Weights of a small mixture-of-experts language model, trained from scratch on English Wikipedia.
Experts: 16 experts in each of 7 layers, 352 SwiGLU neurons an expert, 1 pick a token, a sigmoid router.
Below are experts of layer 3 (counted from 0) of a mixture-of-experts language model. Rows are named router (the router's row for the expert) and show model dimensions 160-199. Each number is 500 + 40 x the weight over its row's rms, rounded and kept within 0 to 999. Numbers have three digits each.
After each expert's rows: a language model's description of what the expert responds to. This comes from a sample of Wikipedia text that the model never trained on.

# expert 8
router:577523576407509460535506398501573464520476513498444476508473550460413480455512452553479512519543572542511549543528431421
It responds to: Rare name fragments

# expert 1
router:540502504458499508455483465485520495502452540514479467568487506466478504489476498461467551548550546499542560562527457491
It responds to: Name and word-middle pieces

# expert 0
router:550548566441532446488498425535522513444419449486454491548470517474462447478605485485499492551517529489569563589521456468
It responds to: Mid-word pieces, verbs

# expert 10
router:520532528470526455549462506550506484454432545497373461566443548531553507474528469512496473519554557509520486514486470507
It responds to: Articles and determiners

# expert 2
router:516505510496522458542461516531527464431437568486437480494458534504526476391492476511493449529561597532545513610534496435
It responds to: Word-final letters in names

# expert 4
router:500490539436500453491455482550537424524472497545456476509516503445494476483492458507484551517533550514552564548519504459
It responds to: Nouns after determiners

# expert 12
router:540527551498591485540451450524500556461493495470485464511500529472479420415507487528527483571552535489559530578532509474
It responds to: Place and country names

# expert 3
router:541496521499565411554437448512523457515422507530504470499490559517429486481582458540531478552568592481507528474494470524
It responds to: Coordinating conjunctions

# expert 13
router:563516534482544425492449497501476445441452546485482463530509489477476475464547437516451459600564572508563524550494461460
It responds to: Sentence-opening words

# expert 11
router:510534538483522445521456454488504412501479485513415494495521509454437460454518449515498487601548527514549497534543466471
It responds to: Score dashes and equals

# expert 9
router:534548526472505487512477491582527489445467465522483485456556542518516420457506420572523483545544533523518504527488514455
It responds to: Table bars and particles

# expert 5
router:537449556474533435472520505592439499429452521498394478526530566465476491471489467563480497516552561538570519544522482510
It responds to: Coordinates and suffix pieces

# expert 7
router:505460489454558436514496460570495486488426531493499408477496597412518484500621465582496496559545558531543542510504453473
It responds to: List dashes and periods